From a checkpoint of a small mixture-of-experts model trained on Wikipedia: 32 GeGLU neurons an expert.
Below are experts of layer 3 (counted from 0) of a mixture-of-experts language model. Rows are named router (the router's row for the expert), down (a neuron's output weights, with its number) and show model dimensions 0-63. Each number is 500 + 40 x the weight over its row's rms, rounded and kept within 0 to 999. Numbers have three digits each.
After each expert's rows: a language model's description of what the expert responds to; "comes before" lists some tokens at least twice as common just after its tokens as in all text. This comes from a sample of Wikipedia text that the model never trained on. Tokens count by the router's weight.

# expert 52
router:502464451474526480524479502412476610465513471477519477570478452442547488522518456584412516447428527493446496451470511532463467488470540446593455452472457557509530485535388487479443434539582512
down1:424486509572465475488430509405469438514534545458480493517432472490491567580566493541518566573489462507558538537423474471479564483583478486535503462563496441510460466461481535502514533497598575
down2:502501496478471521539511518497470509448532467554501504495501490493514526536562546462463495503485497500515478555489481494494476564552536470488471552522526444535455499407464535463460471464460482
down3:504444542525566454461487515491488528529453456531439469511501545531488530443512503514468562511554450491500532464494492494431482484473524464529540539470545480493464465535569480500545501458524501
down4:509424562544482487445513493564485504506504542562536459495531409452526522529491537502536405465505518508502521479476521468480459489505517525482522499559520453502523499492437529456478491564501424
down5:595454489494520501534478489564491481553526492496487482459591503510499518563500560424549549489555546567503448541537485492571514460500499470479507529486510489462492444555526530525523547466418503
down6:404493540444466469493517530534481537483441547496455502543455523498434580524496470515548525547507517466520512490541442487554537500502468519462521620511513498462541500536412474520525541491554496
down7:520497535517507520431486439525566450480543524540454556520534448426458495547489486533446541550548437515425532476491550425548502492531482471516469545507518489528500481513537493495534497513444467
down8:512547487462453542492509472564609479552593468509486511612546468470440460522464472485464429508503466400509477552485533502527478487498525564486543475496465522521443511470508522538527478532590537
down9:561554495454484514552437518479484612514521492473523472543492450480515493477535470450520534521517470509506508506509434455532522446475481448569530559552505543513518534499541531573466460521542527
down10:543485425524542464522501466477502561514506456530569469566596563437463523465524511591551472497538469481573530507482526492453476497464428548476401464508517517456515562507503505476473483496438498
Pipe characters between table cells, mostly after numbers in election results, league tables and sports statistics, plus semicolons.
comes before: " ", "\n", " —", " +", " −", " L"

# expert 54
router:498491456452528477546492526489459535568540467453476520505488486457477511486509457489476518425571489454471518454486518513517531506512531507671505511494454489483527472602375492496484356515542573
down1:494517505507468521459475555503489444522472566533494465545565474471428461562493547457456542503471454461436493514534472482537498493563509444513494496497437513407518461496486548429554517541466542
down2:473523515554356574454488498577523543428492567543567452517513433443511490533510521500529512478512516451496514501466450425520442508446537498415495576426509512525503516510512531519494467440502445
down3:487503577520430514567525518500468511555502545568523492503485504494556493534502458514529470487483525528512534424480506502531450517515532523455421531495447478523495504608531529502464446549547548
down4:525482494574546437542510499483426539554513424515546497441487495466521480474454502459545502471459502457547502456469480564484439484486447512515520540515558463518585588516567446530475476514546446
down5:485484480586455500508480519532445547477436522552543503522544508599472506445471433569519419453528504539449567446542506498588537469491563480395532529418517482512539551445514478433533518476432544
down6:480541582461536486428479590504469529506465484478481477563493495497491556490472475502524450460550483506489526527538551534497546475522511453527537585493451526473492526454558526537546445523550593
down7:527481497468578521559433508412465537547548493452463513503612479465461480503524504447501463437438512453586502443633475562558481442473486468510508492499444492467516547479488474463478558471488495
down8:477475461504479548431524521571504444521468523534513576542471482527480489499560490472491542531417424576625455494514510530530481529540417497460485472427462499476533518490535479469491558494491542
down9:565530530474478560430491557480515454468513438460503506490473521416517501464530434461509460419483465477508556522501489546451509443484505523506521537544533492456545473542498510463447518468460510
down10:487485469524480439529571427412473496496440530451455489488475467478518521469501520514454515478536414487478548442526503482554421545485542599499501512529600547471453506471457479493516508513394485
Bare space tokens after table pipes or before numbers and dates, plus dashes and minus or plus signs, in tables.
comes before: "1", "2", "3", " |", "4", "5"

# expert 51
router:486486430491518457550470502459469526470535480444454509439478443490501547542494461512327511472528515475470470474566548479504550504503548457488486521450455508499464466540450494522478540544472567
down0:475426453450542538444445587521500559495513522538496484457455482521539482532457480507590557469476535541507531461521534399530468490561484534578419426533432548463556525506489535508502486559558512
down1:469583467518414571475472509504469508519464487470472460468498491510517504499504523571457535544469481516525485481514515531520496601503531509438456567497513512482593508516527476428474454554550564
down2:543552507537450526524504518511512449478500483483446459418523467437469505551445502441479474486486517507547535509586515492501526542463547486515529412548507520535520497517455518552446572567486571
down3:462514401508452529573484390409504487548447500488548499513477466485484479486509483553444514519476486532502507474400415450545469495513505421506513436498426477575480506577503553499466469501486469
down4:484513501591503504513530504535466524483505499444422485542450472409447464424454442454541550492508523542424436443473549521501500512494555523517445467422515546421530478452472505510506556484459479
down5:463494442466481467507477484450481481430512467477497413462469417390500572454502407445462551507489531513519475468579474553503506497485494489491460491570529521447453516584407475541544559504479531
down6:521463570500497517482579519488494512559469429427550537458531515484521534447509463529566538396517455494527501495485499530428498510492523455590494552466523496491497480550531437423450457528542501
down7:441560550570578490528435518477531546496560452444508496484463497545522526533523449484494521478469477525531466460465530463498514519469419540428516434476491465537505499481478523497565444420513501
down8:500500453488540526564531555547490476500536566455492548522471447555519467556461469483459398454533490427556529476512463542475550575473434484529540464599492600519537481490396484515552506468504493
down9:464464463471450481467473484461471453501531573463481439514464509493466484451504492513495455472507497500495483453435505457527400501446449499478531547520508505507411497437541479464585475480483542
Prepositions, mostly of, in and for, following a noun such as area of, district of, member of, city in.
comes before: " the", " a", " his", " its", " their", " her"

# expert 50
router:531496450432521488562568512428487541473509512499507513432441495499466520538528482490493513476461527475481521421488509494471461477513465465598485529555487519479492489568468471459505404534450514
down1:426489470468483521541463535502496494436473585449485508521463411483485520555488427472480475555498515468487469550585494500466498432482525513405551494521471522505549475527486569491503484506495507
down2:423496446541453539475508480500415498508515446472461456554548502538529499417447549528525450520508471488481539489477434491461502586524475429510522504477577544520482522552540534524473597467477557
down3:489517524519504520526433512456474515539533571497535559496479531513572560438555546470480533522408505544515546445487452451566511598520504478520524463425479511495532506507478518526528534471478518
down4:501478415467536554535482469503485564478509438590530467479494499549448503541519506509516468480452462510445555518479534540512494468503463493479482480614582478563473570540500475486459445500525556
down5:449499514467514499449516519519506495509467525468388548498495534428464496520466511508441480443554498545460444486505511483496513479513368461453541522535511514547531522512516536461551558550445470
down6:455473489427528588513418414489545507484528521460571494494524465506484503460602500535499478548506544485569495515564447555567483537502577530470476472500521474474507556543500490533437517464517593
down7:465444502550592448483487457434463547515464420582534516492547463440462522514493505491455490493520494528528471476484547540534521525517462463580454485509524541484524538464480549483541485526453492
down8:496518456504500468503490463564500561503455446477458507520551529484508482465493438565592481525437544556538522493495417487420518540474556508499476565435451484493549602535525520496515500457522531
down9:496502485583555546579467478526528514521459453432523475461411479508447478476525462453488584466522526442474534545474511517449460496505539477614487495432484574512540537472478520535485442536582539
down10:497528513488497504597528542450600538403476527472496513489474574528504481565530438457462562484542498446513495509471463506467549507468537541523446476464473502474523501455428454543511529517531520
Sentence-ending periods, decimal points inside numbers, and hyphens opening list lines after a line break.
comes before: "\n", " The", " In", " He", " It", "S"

# expert 7
router:434480473448508485486582501457515523529552508475512553471463481512520497541529385596469506475498517452439446494516588476500470471498530454577491455519539491520493440565454475442493448529498509
down0:518491515450464533491482463480469454458473476469529551508437443448528551558558541507482532536489463498537510533481548472574460517488475449519541564502512575523481478470531463516547505565472476
down1:530539496557502538529540465479483484505516440540546563564463557543551563519430493470549537493536493493455549455453569449482486464487506529465509559523562533524574535538478559520509535460466515
down2:514520522434522533419506544504526463522448533450435501458479458477480426501470543474461510500536430473486479433483517449497571579600475548547461445473573461517496500496533478523487504520529512
down3:489392509474523491534562532469448537448528534479470497490523484451506514519511549430430472441487560486521570417456519415454484493515479544554465523464549567484454543572445522485456426484488526
down4:408476465480464500479518554536449461499513455497510512507498459507470473545505565527487488494507549527441493481507491419583453546553591487497412515533514489558398491477455558534478557482498484
down5:429510570527508482561519549534422453450469452473388513495497545509440492466485443539432575490514493508413476477599482461571512473445509453449513453460475526473522511528533507452509468504477486
down6:482513515409398503410504514461501508483465548496483505511435516540512531518524464460548535504581474593521513545514476442537448533501492507502448499492513485512468436527529512540555486447482523
down7:493519451432462467604395472468555553497496513475513579537451396439472456516501478446488512515552500492471513522497537463560536485467481556528490475497568576550449458477506549467507520497522488
down8:521498578478488443496498501504485531443566434566551504521540477521479508479498479552594458518502541596460474478546556519473503532526527497537494438464490525483555519477476553473507533561441547
down9:502469541609515474510504463571576456522462489488490532479444480481467509541571572534426532513494468502488469420525531481545514513444569457543468547511478560526479438532480532451543523509517535
Opening parentheses, quotes and table pipes, mostly before years, abbreviations or numbers, e.g. William (1821–, Hotson (SCO), "Deny.
comes before: "1", "2", "born", "S", "C", "P"

# expert 25
router:482521448484516510530467515443505528517531537544509483489504462438535519509518437566433515397491479450515465513547541437518571512497608539497470571481504556563508447533472500560472516513567537
down0:441502559522479542509435487473422545512509440556582567445503542561538529442504443462478430574444552525475465454501442476521592446476507466476507470539523509520475474495503526510512544463436485
down1:530501396487424532542556503465558610504481482474452524546501504452504553513481500447515552467474528548480499484442478548461540551567482530530516548499470549588536491460504539506507527444546514
down2:494501464512511456558473594499536529475460462533384499440484436460520564519515445457504554544527432520477520476556537519542482461491489502559496567518452535463527587454479483546535531523544579
down3:496442522457532481426516543460429463456504496517523500488520457566490489476490486541482449506512464518493512460456549477538490569445469534488573501524561474523447501503496555526395485542506484
down4:440490508486506480494469398424513531461518476528446546522488577497518438483489502506467552535509496483453485508586509536509459504498539488504552516414418427533475452507490509538512452532487556
down5:415503591449530481518467469511551479506437480391483509446541492497444515544541506487430569555452517503538470377524515588475486482485537519508497433464521443482498485491460501441513491471481503
down6:507445503501452457493526434507542500528504433548463483511535536518454526481550429522530495453571456564465458561560499486535536476492459449416523506462495467523501457509549497455466444546435496
down7:575431556538504446533433464515416563565502506494529558493478525497491530508521469556505487509508509498498500480452449514522578542538549435510525444528524493423513518446570472527519555444424511
down8:562471533435517515450536542527509496490498475452463498521468474560541508545448471447482503592461503474580562476486468426401489514486512489503520476458503519508468479550453499533504541562557478
down9:506487525419542493468570490447498501427490543499481502524466499520593495537411510514526514477498499457455551413483563525459414438539555465580496452513413569438524577496523527523492518523484449
Prepositions opening phrases, often sentence- or line-initial before dates or places, such as In office, On 14 July, at, during.
comes before: " the", " ", " a", " his", " this", " an"

# expert 23
router:528438423470522522566456461446447518486521442406486529471441482467503562482498460532429505547573570510447489461535475506482571468497534489504459528484471544544448432521473417513496498523462497
down0:505552467505483557473577525452581403484506540520495489476411461453504468486519505421541481455441483502455498516502502494514429471520476535511489557465517535514500550469468484539477502440556537
down1:534440522493543494417537430502509514574556434548459483493475522429543486526534457538572514504524515574603490519571577527527531505535552426490401522469501508509499522482541519536484501485529468
down2:440514434549499554489535433473433456605480539539538542505506570483507535511525405478474553450485534566522545467508583528423452436514498490485450474515486475506515503511534507573500443458483485
down3:523476499540448522563474498456531499547467471393495517443462495456479505485486532511510523485510443474545496483572519544444513538518524502459518463505481470512513510592494465449511454475537440
down4:473582485453513466511490455499501524475461525586471553533471540454563448513422515466458506451474509470468520461481429445561498461522506484565511526522492469465565515493602493473474569533529515
down5:525517497483449476467461522526470466492480543436557475378510533594492425586503533542483491521518469502528443527467522486559426516498488466460514490512462515501488448514429522531499541536475509
down6:464479486550456527568543443497492496438533485540494556465559469472561443498511485485550458467436566526462427520529497523524545530378506533509452529445496513617449542499482509428570475542518468
down7:512439521440491558602483560561473436451554511463428487512505447581536542492493527426505428537547558505524548532555465467501517482531419536446518458486475476496464493476497487492458500500419551
down8:541525477538565551556557448454487506479485489489448456535512501436414580482520507407523538456494455520484473472539504472457521460424483498497572476468402525481444543476524530482502508540512509
down9:481441498418474489562487458450527459498476472543520537477458462462520498485522571477468523457517515534435581595455484494483576438470514480514528421479437524505533525496530466544508533527471478
The function words the, of, to and for inside prose, such as the son of, willingness to, and sentence-initial The.
comes before: " the", " be", " first", " a", " his", " United"

# expert 31
router:498478470445556505500501526466526531538552549457502534496504530441542564471523470564456507456518546427473504474502519511428497481482538502612502506489486490544464470578463476474458454576507621
down17:505485527470492524549505529562557504491395503487451482526490446454459544560474568459429516498525467515461449471526494513478462500556532539483492476475529595480473514511525437488558479522483506
down18:499509531462526557537479516482535560516442457498489543453506536450504543528511472504527493471499504535461491493541484394556530475459551507483515520476578489491527590476448538477467443476475481
down19:573520509539542488580474568493521539533464482472507524465486500570448438441521463559512525415502531523536509468515468452520492408473500553443530492513503451503484532496489545498507505423454526
down20:577533483525453489481543563483498462576561528417464473527573461489471504511517481525492522547396560535514469463533525519478492495511546581526511479470448543467448406470551436459471512540555488
down21:509426517503516462525548541515549535545427458501467542524505460474468432501511462464544534520481514437532484490444510524486487448537507453522588508519563515551558564500547497581594504497532442
down22:520533484497445581501371539536516539507533447455561549504565550509500500558547485440518486523484483538490509447509502491516518470470520558526447422521487563513471446582512545510434512444530596
down23:486514514529596483564435501450493538514483564524452466540488450580505471562536530519458510447472515535550562444526501550438550437538520501525501443505401502519573494532551465498495569515497478
down24:512524478473541470475530487440491497507527466525510531464593506520582441505506552430432431478473568438609485470460561475494480468527539484580493465510517562477464506505402485481462573484507510
down25:496489535485508417549438519422596562559533498502428469530509507506519473510428487486432512542536550495569483515480489547496519513533434545453515445490540487500480526482555493503514473506452419
down26:490495521558506463501555530542510538518568433435546484496419542380461493444456512477543414479484513509487573513538442529569541525478471529542527499527477490533473457545445508503533469511490527
Spelled-out numbers like one, two, four, several, and the space token just before a digit in dates or tables.
comes before: "1", "2", "3", "4", "5", "6"